Experts of a small language model: 4 picks a token, a sigmoid router.
Below are experts of layer 5 (counted from 0) of a mixture-of-experts language model. Rows are named router (the router's row for the expert), gate (a neuron's input weights, with its number), up (a neuron's input weights, with its number) and show model dimensions 256-383. Each number is 50 + 10 x the weight over its row's rms, rounded and kept within 0 to 99.
After each expert's rows: a language model's description of what the expert responds to. This comes from a sample of Wikipedia text that the model never trained on.

# expert 28
router:26 55 54 44 42 37 39 59 47 34 61 56 33 43 51 55 37 58 40 32 51 69 62 40 66 38 53 38 47 54 60 53 55 26 59 58 50 53 42 51 43 39 56 47 52 48 81 53 41 53 52 53 63 47 40 54 57 52 51 48 57 54 54 51 38 52 51 61 71 52 31 55 53 54 54 57 42 62 49 42 63 41 56 53 33 41 54 57 45 86 63 40 61 62 52 52 50 40 44 40 40 53 55 38 48 48 49 44 53 42 49 38 46 59 52 40 47 42 42 53 55 55 51 48 43 71 49 62
gate0:72 56 56 32 59 57 56 57 57 51 55 52 36 62 50 43 31 45 51 33 55 84 58 43 50 49 52 36 42 57 30 52 60 52 67 60 58 59 52 51 67 43 48 52 43 35 52 60 57 57 54 31 61 57 50 68 57 43 49 41 43 53 38 50 55 37 48 46 55 59 50 74 49 27 53 40 45 54 58 57 51 49 53 41 55 39 40 49 51 47 42 53 48 48 44 54 26 52 51 42 58 71 53 47 46 29 56 41 41 44 31 42 38 42 38 51 64 50 62 39 46 45 30 41 47 42 49 59
up0:62 64 61 51 47 47 35 53 48 51 44 68 44 44 39 41 60 52 43 52 70 61 42 57 72 58 43 68 53 46 55 41 67 65 37 44 56 53 50 49 69 53 41 41 56 51 44 53 28 52 54 33 55 49 57 65 52 52 58 69 58 36 43 49 68 48 56 57 61 62 59 53 45 61 52 49 42 40 56 52 61 52 48 44 36 41 56 59 36 57 50 48 36 50 46 59 75 54 45 55 44 59 54 41 67 42 47 57 35 45 51 44 43 70 37 51 59 37 41 44 59 47 50 57 59 48 48 53
gate1:43 65 55 51 35 28 37 50 42 47 57 69 57 43 67 38 42 45 43 61 40 56 39 57 45 51 58 47 38 55 61 43 31 45 36 57 49 46 61 62 61 56 56 29 52 62 40 35 34 60 66 46 53 67 51 68 29 49 53 45 58 34 65 61 56 60 59 45 59 53 43 50 51 57 59 58 54 44 51 50 65 40 53 42 56 44 51 57 52 49 47 59 54 54 41 76 21 45 52 35 50 48 39 55 57 55 51 63 32 66 50 50 48 38 45 41 51 35 54 45 33 51 62 62 35 52 44 60
up1:48 50 34 60 42 66 61 51 48 49 54 33 48 47 54 53 67 47 39 45 45 49 41 42 56 43 60 45 54 45 48 36 46 43 56 39 62 47 47 69 44 62 52 48 49 39 61 47 56 52 52 38 52 56 48 60 44 46 51 61 43 51 55 66 38 53 45 42 45 60 58 29 43 58 34 35 59 51 53 51 57 65 60 57 53 50 56 45 50 66 58 31 56 49 59 56 49 40 42 41 50 48 60 58 60 67 57 66 52 60 47 63 62 68 49 51 58 54 65 57 53 51 45 46 71 42 58 45
Spaces and word starts. Bare space tokens, in non-Latin text, table cells and list indents, plus short word-initial pieces like re, co, un, m.

# expert 23
router:50 46 52 72 71 41 55 56 53 71 56 43 37 46 53 36 66 56 78 48 54 64 49 41 50 58 53 45 51 53 59 40 46 46 45 56 50 31 48 55 43 49 38 46 54 56 50 51 58 50 54 69 41 60 45 49 43 49 37 42 50 52 52 45 61 51 51 33 57 52 42 51 63 43 51 53 58 57 50 47 51 53 41 56 66 43 37 31 51 23 52 49 52 42 62 56 38 42 58 35 37 44 59 41 27 51 49 53 51 55 57 70 59 45 47 51 52 52 52 37 36 54 62 50 43 50 50 50
gate0:31 44 62 39 53 35 50 41 57 43 56 39 52 52 44 44 74 33 57 44 47 52 39 42 48 57 52 42 49 65 53 40 43 51 49 60 49 51 46 41 38 48 41 49 50 34 66 38 65 50 64 55 56 71 56 39 51 48 63 60 63 42 70 54 41 44 55 40 39 63 47 23 54 45 52 55 61 26 65 70 36 46 29 55 47 53 52 66 46 51 41 48 55 42 40 52 63 50 51 48 28 52 59 57 53 42 59 52 67 37 65 49 49 30 61 53 49 48 55 26 41 53 55 42 49 42 57 34
up0:49 44 50 51 42 29 57 52 63 56 69 74 40 56 59 44 67 38 45 48 55 35 48 55 47 60 30 62 55 51 47 43 51 46 53 50 52 51 40 43 37 38 50 69 55 51 58 53 65 37 60 39 50 43 49 61 43 52 39 46 63 56 54 54 50 39 46 54 39 71 39 49 39 59 51 55 64 41 52 57 59 59 34 67 48 58 29 57 57 42 65 48 59 53 54 50 45 60 63 50 33 22 63 37 70 53 53 62 47 45 55 56 53 56 63 43 38 38 67 62 38 70 44 49 57 50 60 56
gate1:58 36 64 57 48 42 40 56 43 68 49 57 46 44 60 53 54 55 55 65 50 53 39 43 36 61 51 44 46 47 50 45 53 56 50 43 37 45 30 40 62 39 36 51 36 67 73 51 52 33 31 40 51 56 56 65 72 54 59 56 50 50 50 56 61 36 48 53 48 50 29 50 30 74 59 40 38 46 45 49 39 65 43 57 41 44 57 43 50 28 49 59 43 43 55 49 59 55 59 43 44 42 28 46 52 60 60 40 58 48 49 52 58 42 38 69 50 35 30 52 36 70 46 56 35 49 41 58
up1:65 35 64 34 60 64 54 28 62 47 56 65 66 53 62 46 45 54 41 47 32 56 54 66 41 58 35 41 39 57 46 27 51 59 64 53 54 44 44 44 54 57 48 60 38 48 41 43 53 40 54 41 51 52 50 30 48 39 47 28 52 53 49 46 56 64 34 58 51 64 54 66 68 34 55 56 48 54 50 48 40 54 56 45 43 59 56 56 51 47 47 51 29 55 47 38 35 57 31 64 34 47 36 53 47 61 48 43 36 53 54 44 58 56 38 51 45 43 49 36 58 68 58 35 56 42 71 49
Commas and closing punctuation. Commas, closing parentheses and quotation marks ending a phrase or clause, often before and, which or a line break.

# expert 58
router:48 62 44 46 38 55 40 58 63 44 50 39 55 40 63 68 48 37 58 59 64 66 49 40 43 50 39 41 68 41 48 50 44 44 60 53 57 42 42 51 33 71 43 68 57 55 59 62 53 28 44 40 54 49 27 56 35 40 60 54 46 43 46 57 50 47 74 72 39 49 64 57 51 46 38 40 49 34 62 43 42 63 39 55 56 62 56 46 49 56 68 63 39 54 63 50 59 55 63 37 38 43 34 51 22 44 47 36 62 43 54 51 48 39 54 47 51 38 24 46 40 34 52 57 54 37 59 40
gate0:37 49 58 36 57 45 52 46 72 42 55 28 49 55 35 37 47 47 53 44 47 59 39 46 54 55 52 44 23 45 51 56 42 58 58 42 48 40 49 29 46 56 44 42 55 46 44 50 43 40 54 62 45 48 50 52 62 41 36 47 54 72 39 53 51 66 44 53 59 63 50 38 76 57 48 47 36 55 40 27 32 41 56 75 49 33 53 47 64 50 43 57 68 56 67 48 43 58 54 48 32 52 51 61 45 47 35 47 52 54 47 36 56 59 51 49 64 47 51 43 43 54 61 33 45 58 66 43
up0:45 56 46 40 61 44 48 52 51 51 47 38 34 38 63 51 61 37 45 51 57 65 39 26 51 61 44 66 44 46 39 45 43 51 49 47 49 53 40 49 55 44 53 56 64 52 45 53 34 59 52 44 33 35 57 57 46 43 43 54 34 46 41 52 44 36 44 53 50 53 58 74 61 45 42 53 38 29 60 49 63 43 62 55 44 50 41 62 45 64 68 64 44 42 69 42 40 59 60 43 54 33 61 57 40 63 38 50 53 52 41 52 43 44 44 48 59 45 56 65 56 44 41 70 59 37 44 39
gate1:54 51 51 60 50 61 53 41 43 44 50 50 42 73 30 43 48 59 60 36 40 67 48 45 51 56 56 35 39 36 58 51 64 44 49 45 49 27 51 38 35 37 53 37 51 33 62 55 67 60 58 40 56 50 35 37 44 54 47 67 55 44 44 39 53 42 52 42 54 60 35 48 62 54 65 41 51 77 65 52 53 49 46 51 57 35 52 58 59 37 55 41 43 57 56 45 68 43 53 56 43 31 41 39 57 47 57 64 42 66 62 55 49 58 66 30 41 38 50 53 40 45 47 49 45 51 46 36
up1:55 55 47 55 59 57 33 56 46 72 43 56 42 38 67 49 50 56 71 41 41 42 46 54 50 46 33 48 52 45 36 70 55 55 51 32 45 42 45 57 39 44 39 56 37 49 28 34 32 43 42 64 29 46 53 53 69 43 40 28 54 41 49 37 42 55 61 55 62 33 56 62 58 37 33 57 42 57 47 43 55 53 80 58 44 55 51 47 52 62 52 43 48 60 41 57 59 46 32 29 59 51 47 57 38 41 40 54 53 44 39 52 60 51 59 43 46 54 37 53 52 33 59 56 35 38 44 54
Word-ending suffixes. Word-final pieces, mostly plural s, and -es, -ers, -ies, -ations, as in mollusks, Nicknames, Hymns, pharmacies.

# expert 47
router:69 52 53 58 51 49 33 51 60 58 42 36 48 61 59 50 46 54 41 66 34 44 51 44 46 39 38 45 24 56 58 44 51 46 52 58 39 57 62 43 42 36 27 62 32 41 54 41 72 39 61 53 58 55 44 40 28 61 55 40 51 48 47 48 56 51 40 52 66 60 61 39 47 53 53 67 46 39 52 45 56 39 35 52 51 49 48 45 51 40 38 44 50 56 43 48 59 46 58 56 38 59 34 57 62 47 57 57 49 50 60 32 41 43 42 36 55 57 56 53 49 61 59 56 66 44 81 49
gate0:35 52 54 39 25 51 61 46 52 51 54 53 46 61 51 42 66 56 54 46 53 61 47 56 51 35 51 46 36 52 52 47 61 43 55 56 33 45 35 40 47 57 52 32 48 61 53 55 45 49 44 43 43 37 41 49 28 39 36 66 37 52 36 43 39 47 70 65 29 50 47 45 36 39 59 42 57 59 48 77 68 69 30 51 36 41 55 49 47 60 54 46 55 47 45 38 50 48 36 53 42 44 73 55 53 52 53 67 49 38 50 50 45 52 69 64 43 31 47 54 38 51 46 43 54 53 50 68
up0:55 57 48 56 51 49 42 19 45 50 62 52 40 64 55 52 57 46 54 68 44 48 51 47 56 36 55 45 30 52 50 54 57 50 53 43 41 62 56 65 41 62 56 37 43 41 62 58 71 69 32 51 57 33 60 76 52 31 54 53 35 65 27 57 51 31 40 65 57 47 57 55 30 64 53 52 53 48 50 46 59 44 51 46 47 44 59 38 58 35 39 85 44 75 53 29 60 62 28 57 61 41 44 41 37 59 47 55 40 48 55 54 48 66 43 55 50 46 52 55 55 54 33 34 45 39 45 53
gate1:51 54 67 45 49 50 34 42 43 57 54 38 51 38 44 30 54 46 50 42 43 41 36 55 41 66 57 68 46 52 64 50 72 60 53 53 46 37 45 42 46 67 47 57 39 61 32 54 48 63 64 40 51 42 65 37 65 43 37 51 52 50 58 43 53 58 38 49 69 59 24 57 53 78 44 48 57 40 44 63 52 46 53 54 52 58 54 45 45 38 55 51 48 46 63 45 52 63 52 75 48 39 55 63 39 43 52 52 48 49 36 62 63 24 48 29 49 43 47 56 58 43 54 44 56 37 45 59
up1:42 52 50 69 41 38 53 55 40 35 55 45 47 53 41 44 50 47 50 68 39 63 42 72 68 63 45 44 84 29 34 57 40 53 42 68 67 42 43 37 48 41 28 55 54 44 56 44 64 65 67 59 46 50 42 62 43 57 34 54 42 54 49 68 48 56 48 56 62 41 43 55 75 50 34 62 51 44 59 55 38 52 54 53 47 48 66 44 54 58 51 47 45 60 73 42 52 48 48 56 51 49 48 39 48 56 53 69 48 40 34 43 54 52 59 57 51 37 40 54 56 61 43 41 42 46 48 43
Places and nationality words. Country, region and nationality names and their endings, such as Africa, Spain, German, Tanzanian, plus century and the astro- stem.

# expert 12
router:56 53 45 58 40 53 62 40 53 33 47 52 47 45 64 46 49 65 49 51 63 37 57 53 63 55 57 21 44 71 46 53 43 66 39 46 45 41 59 30 47 55 49 51 51 43 58 55 64 54 57 50 56 55 59 50 43 42 28 53 50 50 53 41 56 52 53 75 32 49 48 58 42 42 46 55 53 35 26 67 42 66 62 53 61 47 75 36 46 53 41 62 52 30 37 46 32 52 42 40 39 36 52 46 39 60 39 67 61 66 45 47 40 72 43 45 45 49 33 58 40 45 51 28 53 45 59 68
gate0:31 59 53 46 49 64 48 57 40 23 40 41 54 51 31 55 46 45 62 36 70 43 50 48 54 49 45 39 55 39 52 50 51 47 70 41 39 69 58 51 50 47 60 44 26 39 59 54 44 33 41 35 53 48 56 47 22 46 51 53 42 48 60 58 38 48 42 46 26 63 33 48 28 50 61 45 50 36 35 46 56 54 49 54 34 48 68 56 43 40 39 30 52 35 48 46 45 51 51 34 49 45 54 59 51 47 53 41 39 44 53 49 64 58 45 49 42 44 42 39 26 36 53 50 51 42 42 58
up0:54 60 43 47 54 40 47 52 52 37 47 43 49 42 47 43 44 59 41 59 54 56 63 37 69 47 58 47 51 47 56 39 47 39 43 35 29 56 57 55 57 62 50 30 42 54 57 46 37 45 41 36 32 48 48 51 36 50 41 38 52 48 36 33 52 57 39 49 80 60 55 30 59 53 65 57 44 43 61 53 52 34 42 61 46 59 54 47 43 63 68 57 59 58 54 56 50 52 45 47 19 56 53 45 33 55 53 42 61 49 55 39 64 52 46 56 46 56 61 71 33 70 53 41 31 53 45 17
gate1:44 59 31 58 48 32 50 39 39 53 65 59 56 46 52 50 42 46 50 32 48 57 52 27 59 51 23 57 37 58 53 52 48 46 53 56 56 50 50 39 39 59 52 43 53 51 37 36 48 34 67 48 66 51 62 35 50 55 47 52 37 59 70 35 54 56 51 70 39 44 56 56 27 64 41 52 57 45 38 40 71 58 57 43 56 56 64 63 57 53 35 57 40 41 49 58 56 50 47 45 57 47 69 52 30 53 39 54 56 53 48 46 47 55 51 54 50 36 49 45 55 45 52 61 71 46 56 49
up1:41 73 48 42 48 69 50 32 40 57 37 69 46 44 51 47 56 53 41 48 38 48 50 61 70 46 59 67 40 42 75 61 35 60 48 52 53 66 38 38 41 77 41 48 63 68 31 36 60 59 51 50 65 46 38 47 38 65 28 50 39 47 58 41 41 51 46 48 59 66 45 47 42 52 59 56 53 59 61 61 61 44 42 43 52 21 39 43 59 44 51 48 51 54 43 62 49 57 42 65 38 61 48 48 53 53 50 51 66 52 65 65 53 49 40 32 60 66 56 34 48 41 45 67 34 41 40 58
Past participles, event verbs. Past participles and past-tense verbs after was/is/were, such as used, made, known, released, won, named, issued.

# expert 30
router:44 43 47 45 36 54 29 54 36 43 31 35 53 65 58 36 59 50 38 33 50 50 45 56 36 57 61 47 47 62 36 41 58 62 46 40 52 37 65 50 37 56 36 44 43 55 53 60 29 39 49 43 58 37 28 40 35 47 43 59 44 43 51 41 56 43 43 47 46 56 65 46 61 42 60 36 55 56 46 59 40 48 49 52 40 43 60 41 46 55 38 57 49 62 39 51 67 57 63 48 55 52 40 45 54 30 52 47 40 63 51 54 51 54 40 74 40 72 41 28 48 38 57 40 38 50 64 43
gate0:52 53 41 36 33 49 69 37 61 73 54 42 53 64 60 40 57 56 69 36 44 54 57 51 40 63 36 62 40 58 47 50 44 51 37 61 47 47 67 39 50 35 32 63 68 66 65 41 53 49 61 52 39 50 42 50 43 54 54 47 46 40 33 53 68 54 38 41 61 51 46 48 43 48 42 29 58 62 49 47 49 54 52 38 65 69 47 26 44 33 50 52 43 62 35 51 52 47 58 53 58 76 61 63 62 56 63 51 40 52 43 67 35 62 62 36 40 44 38 59 57 41 73 69 48 59 59 54
up0:57 34 47 52 66 48 58 41 47 63 44 40 46 31 36 67 46 30 51 53 61 52 47 40 68 47 47 55 65 66 54 50 55 63 60 48 46 46 59 40 57 37 76 49 54 50 65 40 55 60 64 38 64 40 47 50 48 55 54 52 53 54 36 51 49 44 36 51 55 42 42 62 50 51 44 53 50 61 51 56 59 47 46 39 56 40 36 45 67 41 45 46 48 61 49 42 35 49 36 42 61 44 53 35 43 54 45 64 42 31 71 61 61 40 43 69 45 41 56 57 56 48 49 27 63 48 37 47
gate1:65 52 53 54 42 37 49 54 43 57 53 65 49 51 49 47 59 58 60 50 27 46 50 53 42 55 61 45 57 67 46 57 59 39 55 56 55 50 54 23 50 43 56 40 48 45 27 63 33 52 54 61 33 51 24 52 39 34 52 41 55 51 52 34 57 61 44 53 62 47 60 49 47 53 25 41 61 42 71 73 43 49 39 70 43 46 55 33 65 58 45 63 44 70 39 36 42 55 52 39 40 48 44 32 51 61 59 37 54 54 49 51 55 47 47 52 40 33 26 72 52 45 44 54 55 62 57 48
up1:45 61 68 41 32 59 59 40 48 57 46 45 48 60 44 45 60 35 47 40 34 57 38 34 64 52 55 45 48 62 48 44 55 64 62 51 37 49 42 54 40 49 71 75 41 54 61 48 59 60 51 54 41 50 56 58 67 58 52 55 60 59 50 33 53 42 50 47 43 52 47 64 29 44 57 57 67 48 41 34 34 48 49 37 72 63 33 51 58 43 38 61 47 64 38 50 39 58 52 44 48 40 33 62 63 37 43 42 51 50 48 30 68 69 40 41 58 31 54 54 47 79 59 52 58 37 44 40
Place names. Names of cities, countries, counties and institutions after in, of or a comma, such as London, County, York, Bucharest, France.

# expert 5
router:52 54 41 52 40 55 44 49 60 39 37 38 29 50 48 53 32 55 63 43 58 35 61 50 28 44 75 40 54 53 46 54 53 57 50 45 34 38 50 54 42 72 54 49 56 41 49 36 45 50 50 54 44 54 52 64 53 55 52 31 60 64 57 41 65 49 52 53 53 48 70 44 37 55 40 44 42 48 53 45 59 60 56 50 41 56 41 59 31 45 50 74 41 54 58 44 52 35 50 54 27 50 46 50 53 47 37 56 45 59 57 49 47 53 47 69 36 39 40 63 51 38 53 54 53 47 52 53
gate0:75 25 41 53 61 62 47 39 52 57 37 50 59 59 35 48 66 31 35 46 42 34 54 60 50 60 59 59 48 18 53 51 32 56 62 46 67 51 46 56 54 57 56 42 52 39 54 45 47 53 59 67 40 40 54 27 49 51 43 53 43 54 50 35 40 39 63 57 33 64 41 38 52 50 51 65 56 47 57 52 50 46 51 62 68 55 58 55 73 54 53 57 46 73 52 45 54 61 39 46 50 47 52 59 44 57 57 28 48 49 62 47 67 47 53 43 77 41 69 56 40 48 60 38 52 39 47 56
up0:59 48 56 51 44 55 51 45 55 45 38 55 51 54 54 53 70 57 55 44 57 31 44 58 53 25 58 82 51 47 53 59 43 49 42 42 43 63 26 38 51 42 67 54 42 54 50 66 46 46 41 38 29 45 65 43 42 57 54 48 65 64 42 46 49 54 69 43 57 58 43 54 37 44 50 75 51 47 46 55 45 50 51 63 67 29 68 47 38 66 58 40 49 39 61 52 57 48 46 53 64 47 55 49 46 59 58 50 67 44 58 46 63 57 29 32 65 58 55 65 56 53 62 52 50 52 49 48
gate1:63 36 47 48 63 39 44 54 47 57 40 38 67 58 38 38 54 50 55 38 56 51 46 64 44 36 52 49 42 51 52 33 56 62 60 51 72 43 55 70 69 31 49 38 65 55 51 44 74 54 65 55 46 54 58 60 40 54 50 39 57 46 27 60 44 50 62 49 58 54 41 63 43 28 48 45 37 54 57 44 72 45 70 39 51 50 53 43 39 42 58 44 48 34 48 59 42 42 45 41 43 74 50 54 60 54 67 57 44 67 59 43 54 37 36 41 53 57 49 56 66 57 51 46 55 52 29 52
up1:53 60 53 45 42 55 51 51 48 36 53 54 39 54 31 49 54 59 42 31 57 43 56 45 56 45 50 52 57 58 47 38 31 44 74 35 44 29 31 27 53 37 40 52 30 64 48 34 35 55 29 58 49 75 46 34 54 39 40 32 61 51 56 53 45 64 57 48 39 57 58 48 61 47 52 42 46 49 54 45 68 63 51 46 40 66 49 55 51 42 51 56 44 37 43 57 59 53 52 66 40 46 51 64 62 63 62 45 54 57 70 58 50 55 27 56 55 38 47 49 36 68 54 63 49 43 47 53
Possessives and pronouns. Possessive s after an apostrophe and third-person pronouns and possessives, such as Nigeria's, his, their, its, they, him.

# expert 36
router:56 68 46 41 66 37 43 59 52 42 41 41 69 48 48 54 54 55 41 51 48 55 59 49 35 53 53 55 27 45 48 49 53 34 44 44 52 39 80 46 30 68 49 43 45 70 65 42 47 43 79 26 53 55 24 53 45 56 44 49 38 48 50 50 46 37 58 48 57 45 57 52 35 50 54 50 50 39 55 49 56 43 64 71 39 40 46 45 48 66 53 50 54 61 50 55 55 68 54 41 57 34 45 61 49 53 36 52 39 56 40 43 54 41 37 78 54 55 54 39 39 44 26 53 51 34 55 32
gate0:65 53 52 49 31 49 56 36 42 37 59 46 55 62 61 36 57 55 34 46 48 51 29 46 56 15 41 55 66 53 40 39 41 37 56 46 41 52 59 46 57 51 33 46 62 43 43 40 54 39 43 55 51 61 58 54 63 48 34 62 64 32 43 63 53 44 47 48 47 42 64 46 51 37 35 55 52 52 61 47 35 47 42 62 35 63 56 39 62 43 44 53 56 50 46 47 44 61 31 60 39 58 72 56 52 35 53 43 51 49 53 59 65 54 48 54 36 34 58 49 51 34 44 50 49 57 49 56
up0:50 52 48 64 44 46 33 53 44 46 50 39 28 44 50 50 64 41 61 33 31 49 53 51 42 36 55 51 48 47 43 40 61 58 52 56 55 60 46 56 39 42 60 43 40 47 48 41 59 58 58 56 58 34 41 60 50 57 47 52 34 37 52 34 54 45 48 59 50 64 65 40 49 44 58 43 39 47 59 59 44 50 32 51 46 45 67 42 47 54 52 62 63 53 40 34 59 66 62 39 47 57 68 47 49 40 63 55 69 56 49 49 52 53 40 55 62 36 49 53 72 55 35 38 57 56 50 48
gate1:39 57 52 26 37 50 53 40 52 45 36 49 43 44 36 52 49 38 51 57 42 64 42 49 56 52 63 47 47 60 50 31 66 51 62 55 37 75 41 61 40 40 52 61 43 40 74 61 51 38 49 46 46 46 38 44 41 49 63 45 44 49 37 46 47 57 49 43 51 52 39 41 35 44 44 36 42 53 40 45 38 32 36 48 55 57 56 34 50 24 57 50 38 50 63 61 40 25 45 57 67 55 43 43 67 47 29 49 53 48 55 30 57 45 48 51 45 68 55 54 47 43 40 68 58 55 43 52
up1:32 34 55 61 52 67 67 62 42 53 39 56 47 53 39 67 70 79 59 51 45 46 55 63 57 48 29 56 67 44 41 53 54 37 38 63 53 53 49 42 68 54 43 71 51 55 35 52 44 51 69 59 58 34 62 54 52 55 62 31 50 51 56 60 54 58 38 67 39 60 39 60 52 51 45 42 60 58 48 44 51 43 47 49 46 60 67 53 51 61 42 40 56 56 52 43 59 46 32 51 57 56 46 65 45 48 50 55 60 50 58 59 45 42 52 33 41 44 68 59 72 57 55 54 50 47 26 66
Place-name word endings. Final pieces of compound words and place names, such as ville, town, ton, Street, York after New, roof-top.

# expert 35
router:59 45 57 55 46 33 47 50 37 18 55 46 54 56 51 48 49 65 52 51 66 63 47 49 65 61 54 37 49 56 50 41 61 65 49 58 61 43 31 49 59 52 45 22 42 53 40 58 65 42 47 54 54 46 59 52 44 54 56 49 52 55 48 41 57 36 40 72 65 33 45 53 66 56 46 45 65 56 50 42 41 44 40 61 45 31 54 52 58 40 27 42 49 64 60 41 52 50 55 45 68 47 45 58 38 39 53 40 59 45 69 46 42 49 53 64 40 52 44 56 47 33 39 45 41 42 57 63
gate0:42 35 46 52 40 62 73 66 48 46 59 64 56 62 48 52 42 43 56 31 55 52 58 39 52 56 40 52 53 55 41 56 53 53 36 49 44 55 38 39 69 59 67 51 59 44 56 31 50 61 56 27 57 53 38 49 60 71 60 46 56 43 54 64 46 51 48 55 47 54 45 55 47 43 47 57 54 52 39 44 44 25 57 53 46 48 54 48 55 65 66 63 50 49 43 81 45 65 29 65 64 44 50 55 51 52 41 33 40 45 67 63 48 55 51 63 62 65 55 56 38 53 38 36 63 60 61 44
up0:55 62 31 51 70 56 50 50 52 62 60 39 41 50 42 55 68 54 45 35 50 69 43 46 47 58 47 70 41 38 46 71 44 46 69 51 36 42 45 42 52 55 47 42 44 59 46 49 62 50 47 48 39 50 57 49 41 57 55 54 50 54 44 40 40 46 64 66 44 44 45 56 50 46 68 55 42 61 57 51 29 39 56 37 55 45 41 59 54 47 49 72 40 50 64 38 41 43 65 56 66 45 50 59 52 51 49 52 30 65 47 52 69 52 57 31 53 56 57 53 39 43 50 42 56 41 46 41
gate1:24 53 49 51 44 50 52 36 54 52 40 50 38 51 36 62 37 40 54 55 59 39 52 38 47 49 39 41 49 47 52 55 61 52 56 49 48 38 47 38 52 42 64 43 32 33 62 31 29 39 42 45 48 65 37 38 48 34 50 45 37 43 32 51 37 65 41 21 36 57 55 40 57 45 51 64 40 43 39 54 55 35 31 54 41 58 51 68 38 68 44 61 53 31 31 40 66 35 58 46 43 49 50 27 52 51 68 56 44 49 48 60 47 43 71 40 50 38 41 51 46 60 50 44 42 72 46 40
up1:49 39 45 43 41 52 53 54 52 48 47 49 57 49 60 58 52 59 52 60 50 45 37 54 49 51 38 50 70 56 52 49 53 43 30 62 55 52 43 28 55 44 66 61 49 66 50 58 34 59 53 43 58 40 36 49 59 50 46 55 48 51 49 44 50 59 50 59 58 59 70 54 40 46 68 58 52 51 65 50 34 53 32 62 42 49 53 62 55 32 76 64 24 37 63 44 56 41 39 63 53 42 43 38 45 51 47 61 44 50 42 62 56 45 48 49 51 58 46 66 60 49 55 43 59 38 47 19
Verb and adjective suffixes. Word-final suffixes and whole verbs or adjectives after was, to or be, such as -ing, -ed, -ation, -ive, developed, qualify.

# expert 52
router:56 35 56 47 51 53 57 34 44 62 52 53 46 51 57 44 66 43 48 52 29 44 38 40 44 48 32 67 62 21 47 62 38 51 65 40 68 60 42 42 55 37 37 56 43 38 57 49 58 42 46 56 48 48 50 49 49 54 61 41 28 57 58 44 61 56 49 63 38 66 41 33 54 44 55 58 48 60 45 61 39 43 51 38 50 57 42 57 55 41 43 45 32 40 50 53 46 43 49 45 50 60 60 57 52 42 55 59 43 32 51 56 43 42 49 49 41 39 41 58 72 53 50 28 42 36 39 59
gate0:68 56 66 55 47 51 53 48 54 54 49 27 60 48 38 45 59 55 45 47 50 41 48 56 34 41 46 41 57 39 55 60 50 29 51 49 32 56 44 61 53 49 50 44 74 56 52 50 51 55 59 52 42 55 57 43 51 60 63 34 51 48 56 39 59 48 54 55 41 51 53 48 56 67 53 50 43 58 42 48 65 48 64 50 64 47 50 64 31 56 51 57 26 45 51 68 59 38 42 36 78 45 49 52 32 35 66 55 42 54 51 33 38 39 42 41 42 47 52 45 43 69 44 42 59 42 36 55
up0:47 50 41 59 47 52 33 54 59 50 45 37 41 73 57 65 43 50 46 55 45 59 47 61 38 54 51 40 51 57 48 57 59 52 52 36 52 51 61 29 57 40 45 55 41 35 56 59 55 24 60 48 49 61 66 49 44 31 54 32 58 55 44 44 51 27 49 48 43 45 66 46 50 47 56 53 49 59 50 45 53 50 52 75 50 43 47 39 55 32 33 59 39 57 39 56 60 54 46 54 52 34 54 56 76 45 47 39 41 47 68 52 46 49 49 68 51 49 58 38 51 47 30 48 62 45 60 56
gate1:54 29 52 52 55 37 56 29 28 43 43 60 58 31 46 52 39 33 54 59 44 52 59 42 51 40 40 43 46 30 50 53 33 35 27 54 42 49 59 42 45 49 34 43 54 46 63 36 45 48 32 51 53 44 22 55 47 49 53 46 47 62 47 37 48 59 57 47 37 42 63 45 50 38 43 46 64 67 47 44 22 46 37 49 49 57 52 50 49 42 55 56 50 45 44 51 51 42 35 35 48 66 54 44 37 61 65 47 39 43 59 42 69 53 53 57 50 52 51 62 66 39 53 34 29 68 50 39
up1:32 40 43 68 67 49 56 62 36 46 43 50 52 42 57 51 46 48 55 37 57 50 29 47 38 59 46 51 59 38 39 65 57 35 66 53 40 56 46 54 54 34 40 34 41 56 43 63 45 43 40 57 56 40 53 48 31 56 69 69 67 63 48 36 29 47 78 46 34 36 46 41 27 66 66 47 37 43 36 73 51 41 47 55 43 47 51 55 34 56 48 33 43 56 45 49 46 50 45 57 39 58 39 52 52 60 49 40 51 43 54 54 56 45 55 49 53 42 44 55 54 48 54 56 52 48 52 45
Word-initial fragments. First pieces of split words and names, and verbs after "to", such as Al, Kar, San, To, min(t), under(cut), be, create.